python train.py --d_model=256 --router_score="softmax" --normalize_top_k=false --routed_scale=4.0 --balance_loss=0.00555 --balance_bias=false --router_z_loss=0.001 --lr_router=0.000518 --grad_clip=0.5 --dataset="wikipedia_en"
Below are experts of layer 8 (counted from 0) of a mixture-of-experts language model. Rows are named router (the router's row for the expert), up (a neuron's input weights, with its number), down (a neuron's output weights, with its number) and show model dimensions 0-255. Each number is 500 + 25 x the weight over its row's rms, rounded and kept within 0 to 999. Numbers have three digits each.
After each expert's rows: "mostly gets" lists some tokens that are sent to it at least half of the time; "comes before" lists some tokens at least twice as common just after its tokens as in all text. This comes from a sample of Wikipedia text that the model never trained on. Tokens count by the router's weight.

# expert 26
router:529466505486559486508498500482507516536456532451505522490504475486517454521463518519523480475519526533470534526500484497535504490479479470520526487521476509526470493466453492517483513506436527494527532517520485472542467478536527474538502475516526470467539471477554518476502525486523519509506513524470462536478498523538528529497466466500522502489506458472470486525491486517549458459488497501508496491508519491483460525481496526484485464518456506490552481533558491483530506481533516514501509511495473488528511480506502514485534495530524502491528477465503510495480521516523515513475450510484477550464453532533532456554523472457494478537498521480479468498518514479500493506487531480519512479479480458521541490496478460489521510478509531524521473519507513527499474505499532
up0:444507497464496514534509503508576474498508500507485501506500500535503508492488500498502389528475491511474485467495509490510506469485509514559473555469495534519499494504530503505430497497481466526500497498505495503502533501496497464497480532486632490496500498487501502508501519499499491455494498503488525520499498502513503499510494516507518476511517499484501505498494488541497519491498511500507478469500494505485429512447497478419501491519496500497525499477542503526481493476501494505491514456505432504502508513504485514488534499496500500507502493502497491500489577527461516498501499519493529500499501519489488491501595501500453496458513548494503465526498533514485516518478501499487495492499495514553519498439501460506507457530500474483513499539517500486500506446480511
down0:522496492533547503486508532503489543519499501474541511502503499551507510517498462525490464474486497506492522547490465526513500499536538478499509478497470510474477499498509525489479504500506484496522500487491448488485495469504489494502443515541510500493468519530558508501500491567400500456545498506462499504501490494462511488510527510495528509494501489499500513504487492493518496508511495499479494509538511505497497524507480553494513498497513499491492489498526540475473583564505487543492508465500516497502515470461494489485464486496467499511498553490503418486497494476522494510497499464499542534465523476501501498509490532493559473488503512484491466502552499501510538479502554478542480518500508424492507537484468535501490504462504507486488487490499593466521500517520492
mostly gets: "%; ", "་", "brother", "later", "N ", "FU"
comes before: "- ", "| ", ".", "–", "201", "0"

# expert 14
router:485468515467506527550487489466513518479473530515497499508507454492543463518478481515520503481491536524482517534516471461519502466498478485483477496522459547521458505473480509526505524539491493507508514536507472502533483491504508471501527496497541483482531480485542514472521535471545526457496524530442497529510465542510486508444506459530500470505499448485503476499477491518493493489509473496511508517510538505453485496479523523491478499510480498485516462509535500480527500468550521493456524482499496469515508483540507508441546544503536486496494467478536536455502510534545513527486502501452476541493481504545523490554506501456482499537487537452463507517525532482493486465474491458492508488501475474528541500505464501493517493482534514519516464522474543533491496519523510
up0:487500504565498512504504506509502491542499506453498499499502501484498489515481500494499498495500520496501569516483520468446501504489399478496537507502506463524486499499481468520495497503511505498512500534501497515499531496491484454498481417551498429488492542481482490501501507491476501491555504480519525503466519497512499541502501505491494504506541495513500440501485497498535505478501500516517499508499506492495513615513473471476496523497462525498534494565495480503536508561496414500499501497481499507533532500485503491470495509507507495504521492485500495456503500503502538500484473476509484438501493509512514410500500500497508500485494512503481494494524498501527502482511514490524612549449502479497499500496499514501508506491500497532493502513467509507510487501496506
down0:502493549508500500508502461497489474500473480435500472499561546489500500550456510503501477518489494536510491493501525500489560501498455499468494496502515481509516509496475506491517501447475515452497521516512503507497429498503499468492500492485494506501503493504487500463513518473511500526474487479498503506500499488498522505492542494521509501475457497500496514501480495521509499490495530501493484508575482497500539521495511499515505518514487498594520509502470519508511496497480498543490501473508528392465495498514517504532494513536538500459538500496537485431500481501430503505447500469492502518499490510528523474505500503521485466496533498492503565457522530499506494509524594476500502500457491487482485571500503511491549518489502494503454447496518500521493496491496519
mostly gets: "\", ", "was ", ", ", "), ", ",\" ", "include "
comes before: "and ", "but ", "which ", "a ", "who ", "including "

# expert 49
router:502471514448511511525477509479531516512452560490507544489548482476518470511485503498531459470490487507462551506491481469512498500466509464511533524527473492532479457479469456537476529531520528489535519508534454494507498471504508493503479504496514459467556481483523481500494538499514549483478535532469479510496480497499504552449490452497506490524514468520488483515471471526539487482492476548494481523538521512450503520502509503490489504522507516468543489516514486503546526510574535524486540491475479483499520487532489503447526528502500485485510485476521534476500520526497544510495447497472484537473473499535482478512537469480487497543476555485458486520506490495510492476491492490507517517501498480535525513493491489511541530458525503522501470501475534491457496498499477
up0:489499497524500498503495501502498499505510501500499523495583498500500502530500501510490524515500503504460477503479513501477487502485501474506497494498499497488485506472484484488497497510505516501492524537499514442499500510512509394510506485507494473471498498499454535468501485509502482545487495539488521503501492519495495486481502495463518493482511497533499497499507495512487505486487467501508474552497505499500498480500506594498471500541521500569498504485554500500572483467500501471493509499485522494511570502476493488500534510483509465502500497523583471484474514426498536500507583499622493498505543511514500491477531501511498495482511504503509502544499509453517497487496504499489503505497503500534486494501498471495574463496464498495491488498498486500483533461580498
down0:479497465527512480500524471498532470506501526509481488547480500541453451492470489485463499504553496494476472496441490493473510514480491505502480498510499502495515496581506527497504504451500500515539500494463520499504500512501482504591465504521496499494496506507556497481517490515514512493536514478501502470471532503502465502474503505492534516496511501500515492520447487478500498503509492491501490536499436475476464524507477494518450485488509500488498530491527498501528501500533507501500454525501577496509487496474496500520492525549422496505501490504529505477467514436509500499473492501484502502498481523511402500471441509510480509502560507500515500539498502498527493500502528522538518541574503503502511499512497524504526500491526506515513501497475489458407506506496500
mostly gets: "ski ", "ich ", "ș", "é ", "sky ", "ova "
comes before: ", ", "s ", "(", "'", "a", "i "

# expert 60
router:536478516486537485516474499475504508531471508458501530507527484487527490513459519532524476468519542544492529540493477517525493472468481473520536476557489513531460501480452490513479530503446523501517520495539466478539465481538541471503512475517507465463536484478553507484515529490508520513514512528481468537479498531538518518464449467494507491510514454477488475543470493529543477474485485498512517517520504487474450525488511513494495452543443497488531480533548481491537517484536520509475517510478467504536515465501504506472534495532502486475522475471506501514489516524526516504467461517478473528464448539533540467540524467466490490537500513493493465485538510482502491497493528471508514480474489475511523502478496483502514509485503532532517461514492511529502489502492513
up0:492512496498524528516492481500498485505499549500506510510504443498488431483469543514482500503502522501540500500501506511510492503451503500493506603496486501503470521508486495484496499534500501511535602554501505487482497500495506490494508504493516508482501446493544481541529500465535542511506499532489467477538499515501500493418524500572496424501494500476505485492521497456494484505465454502474534484494496519495498506532504497499487521542473500550500501496502464508517507501501509497501512496498513510541584535514473487518509494557501523487503502471501478494508482528492524521472502543444438517509496504494515500460484447515501512504504496498511504513505513479507520403466514486498501491465492498503467490504482483530499494490498538489495500505509515528495508472509485
down0:489499506502497500526498509485461549506500507495501498490506499554507492488539464497498485473481498504500502499551518459502541499511500536523522542529425484456514424484517506516479501483496469540502508533515506500536510488502504496496500492498505570491476504499523500442520483492500500503500508502496482481488509497516494502497606535459466451499488405540543481497506518457490520508481473465508532500483501507495507492495509497513497496505493501500494462507489513488509514506566502502518488493521478488467504489500481502507481500487510499458501496504523499500501535500476505523499464486470574495502470503488555509467500524511508480502487501499489482472457454497537510508518528498549500509527480408456541511506492502534504508471480454500485462503532512482494444524495521
mostly gets: "During ", "Many ", "Mus", "Women ", "191", "White"
comes before: "| ", "–", "; ", "4", "5", ")"

# expert 4
router:498467520497502506521486513494537497490485531511529516510487493465544492499497494506541480507497541519487500503517453502543490479466484489501509474516492532524475489466495456532481527521468529482532527518511505471544507489524521479487524500513545500449523478464563495476521529461549494520495534496452471521486486535531524523471488464527520460512532511492491483523477451517507488497419452526505509499484543483465469506495494509482514467519458502461493498505528495500519514498524524485435515538462480476523532491515485515474513513518551496463559457473511544466503502526536511497494458518446494533493483520496517472513509483483499477516502516493450480539501566489545469474489522489513500477472480487502500505477467474485510511495529510525501476484474492511506494550496519
up0:504499519517499500517503482501452511501500525477499529502500394494500554504499500499533500501500523510486495490535505418514468494503502504537503445493465501499507462503444478517500510493479504499502499501505512543501481435452499500487500436503536471499500493462575488490495536496547479500501486503539495500497506447516509495518532517498511572495508497504500504498491493544500486500501439535503536506504544498533500491506503498499457509495436498499502452500480500481471504460510466499493521467450493505498498506518502547500503498478491463490504409500487494502497501500499502498502500502448501504506498518472498501514502500501502502499501556466427499531524491519535503500500550466486442512492470528500550499447501494534500505498491500528517494498499500537506500501502533
down0:388543515505500497466500452499511499489501488478430516507480485500520509491441569481497500504501479537495452504536499487500500504483500502537489460503476518511497500536506511472484466406500493501502503511538503556506500512492496509494535511508485509504504485489444488496510538514507490546500507498514500524460488505529490509540503581487507498493504506518496501540513490558485447528461500529494505464506531454514520499481491468497442540526497475499484500495507495506487509543496493480454494534505504499566497472503500497499520500517480508530494511495476500508512500433522491500500489509502529493504511467498463445501434513522528512498526481525518498508498457521492495500479511441509498504502515498492493441473504540500496493532500497498507458503509498520482514511461498
mostly gets: "include ", "using ", "along ", "upper ", "through ", "lower "
comes before: "the ", "a ", "and ", "two ", "which ", "an "

# expert 39
router:542502524501525532529486479488501509505445492488510540520525466501553490485458534487493480474521504526491519502553461446533492452442462478523513528538483499551488505473458473533476563513520489485499513518518501468537518485522492490475510466502540466454546469477537516495528530442546522524474507511509476474515487512534501519488498476498520458517532464501496477493479494506530506495488518513498541508513521513437489484492528506478448445513492461495512511525500508494513528486509491494496525511488476491547503487487497522485503478518515488505538484452535522503477508502541523488465485522485495502478483528510535493531557479515477482525442513513496493519503544482490475501505519478549529514505512477531547496501474491475495493462490523494518479522457500543489474494526493
up0:503498469495502503492450399501495499428550522502510509495496493504401491499500475503502505454473468540504540527499462501500506508511489469473457510495504525523499494502499487487564494510502401472500513498463511471491491506509499505521504502503514478435501499477505501467500520496421513502500513498477512504502501505496500499490504564499495495502466531507496521497503557507483503500532498554508470492599501501510491517495544455553508550498505501483498496497504434521505500500499539505504500498499495512499498480500484507493524501508500523493491497506506444501501510497507511505493503500505497500501469485500461501502474499486500520496548514512491537521500503530492497503476498494457511483489500503506504499519491393534475499544513500498481501500471499501500513500519452
down0:463472506500479506497501488480529509503586482499538478446517477532460567500555513511513461495460510513576502506500500512510510506497501463495522556507501533497505464496553443496498500494492493525500500510479464491496503521474569501500406507463525501502497502515500498488491508538484486488499505497497500480574427485472508466474472535485504500503486499497512499544482501472499501502496506509489500500476500508495500469503472500497506516512501500469500497489532489498506503488493502486502489446481493500513496476503499511497508495493539514503480500498500478509500541527508635530534501454512501501524501503500515498491497480478529502497516510501512494546502505508496485486487515544500421498534536503527466480499554500535495494500491520499529458513512501508491465504510478
mostly gets: "=", "==", "====", "Votes ", "Phylum", "|---|---|---|---|---|"
comes before: "\n", "\n\n", "- ", " ", "Year ", "Title "

# expert 47
router:535476509473546484513461478468509487532464528463536518487506488483518490511464509502515488477520530543472526536528486477525511475464480481527537495552485505528474489459489506526489514490464528494532519504516497459534479459537527462523475457527523485476540494468542491476520520485532516499513491521500465520478490510560529515506462465516512472518508449482465459514492498519545483451487504494532519509510507498458446513518506518490481464527469510489523483553529478495538508472543521494479506532489486513524507502517509504456511488526507500505547475477517481506477528535509525509469451520462463529484452527527534470539523459480474472535482513484494482491521530488508472504480536487520497495480504458524534489525487488499510520458509530533520470523497493524487503526496529
up0:504467505474500531529492448534505486478484539535498501503502504490595483498492501479535462463510497505497498484502496522510498498481482433458540520500501506554495487475497503543490492503507511511551544501483510484500489498502510488498523491495512499496503491487494502497497503423540489483517499536482448506506431499503507502502463497510506547500499474495482472520503504500504500467517508551515495530508513524506505493480536503498456498496483491505505494495498496500500514470503507501499473520499507417503507503514548512499518524505512497514496503487503553499507514528503525486407499502479498502496461488518563435535535480492512488495493496499493497498537558440501488509479508440496509505494406508517577501499488506479476526496503524510483493475491508571500503497499474
down0:501495535467497509499511497496500516525475457502496511495548499481505491512499500498433495503510499534531506570481478505499510495496499502475500499518498510493483492467506518499492532488516507502464523499528429512480500498482496510496471491495505500477495501563507461531469497475507536488501508504555501500483499572512516504498500497543502499475495473435474496501480492529512486436500507493494520524500504526488499522544470505502508497499500507502507487468486456464482563503501498498446479512492466488496503490538514501501503496512507491468493500594599556462497494483518501495485466504502476509508505501500502493498562507498484470502485500510475497526543491489486491540483497473498479510508520477505533490493520499474500481509517502497454547487491520644471501494494492
mostly gets: "ENG ", "CZE ", "SWE ", "RUS ", "AUT ", "IND "
comes before: "| ", "|", "0 ", " ", ":", "; "

# expert 48
router:521471514491543485532500486467495508536458540456507529494508481491504488511453510518521471477527535519464514518511490507511501481467485485523538464529468501531476479472467480530481516506447513507535519520529465479552466482539545483521507464531517473463534467471541504480503526488511517508515513514482462529478514507541510527489468470504506485491509440466467470533485486524551484464499489500502514496503520479476462532499504509491463476521455492482533486542550477480525507484524511495486526523478470501543496467488502516487512511521518499492516486470505501494475514540511513514478444508482490540457455510545538466558517468461482471523499503489496478519532521484490485498492536468524490478473497456533526471496471470503525520480529523557501476514495494529485476508495537
up0:500514522482533500516508500462514547475469511490503494501499493513499500497500500509532491501470532501439512515493499474472463498500506483516515512503468562501499494459513504583492499537556475500529514486526511494468509491502505518485490530532580467490508466511565483458500505475475511491497490558480501497510500591533493506469481493498482500511480497520474444481500509495503470487503494497485568496502516519458471499518502504492508511507516522458510500500511521501519479498533550478500510479527506506525532460515507490477528534459533494395459503489527491498465504519492495492475455475483456500506487567494475493509508501490466483506475534502487488512482473506488500489521503502509477536511500500548585492493508491512529470497491496472497466521469510487501520516498500
down0:497493498438569494495523502516491512487473486493480485523476527494477491573471473526499495502488546546500489524524515502475535495491518497520498560521483500538573501453501465494494507504504515515499527496525499515511500497502498551485522507552502497497522518526592499495523496430487514476514474496512503506478454523496483525544516446499509544512469503485501502481498475506483494500485500491505491502522492505547456516509492529515498482482489445518518480496496484435498533524500476507487501464510501496500497572502558504501485506497490482524505495491502501485525500520417491504501500531500524512522528501481544486501536450520461434484543509504489480505510489482496477499536469523484512490471517503503461541526458497549492476478497492503460476500484480475483498521483488
mostly gets: "York", "Ohio", "Scotland", "Bro", "Mexico ", "Spain "
comes before: "| ", "- ", "; ", "s ", "–", "% "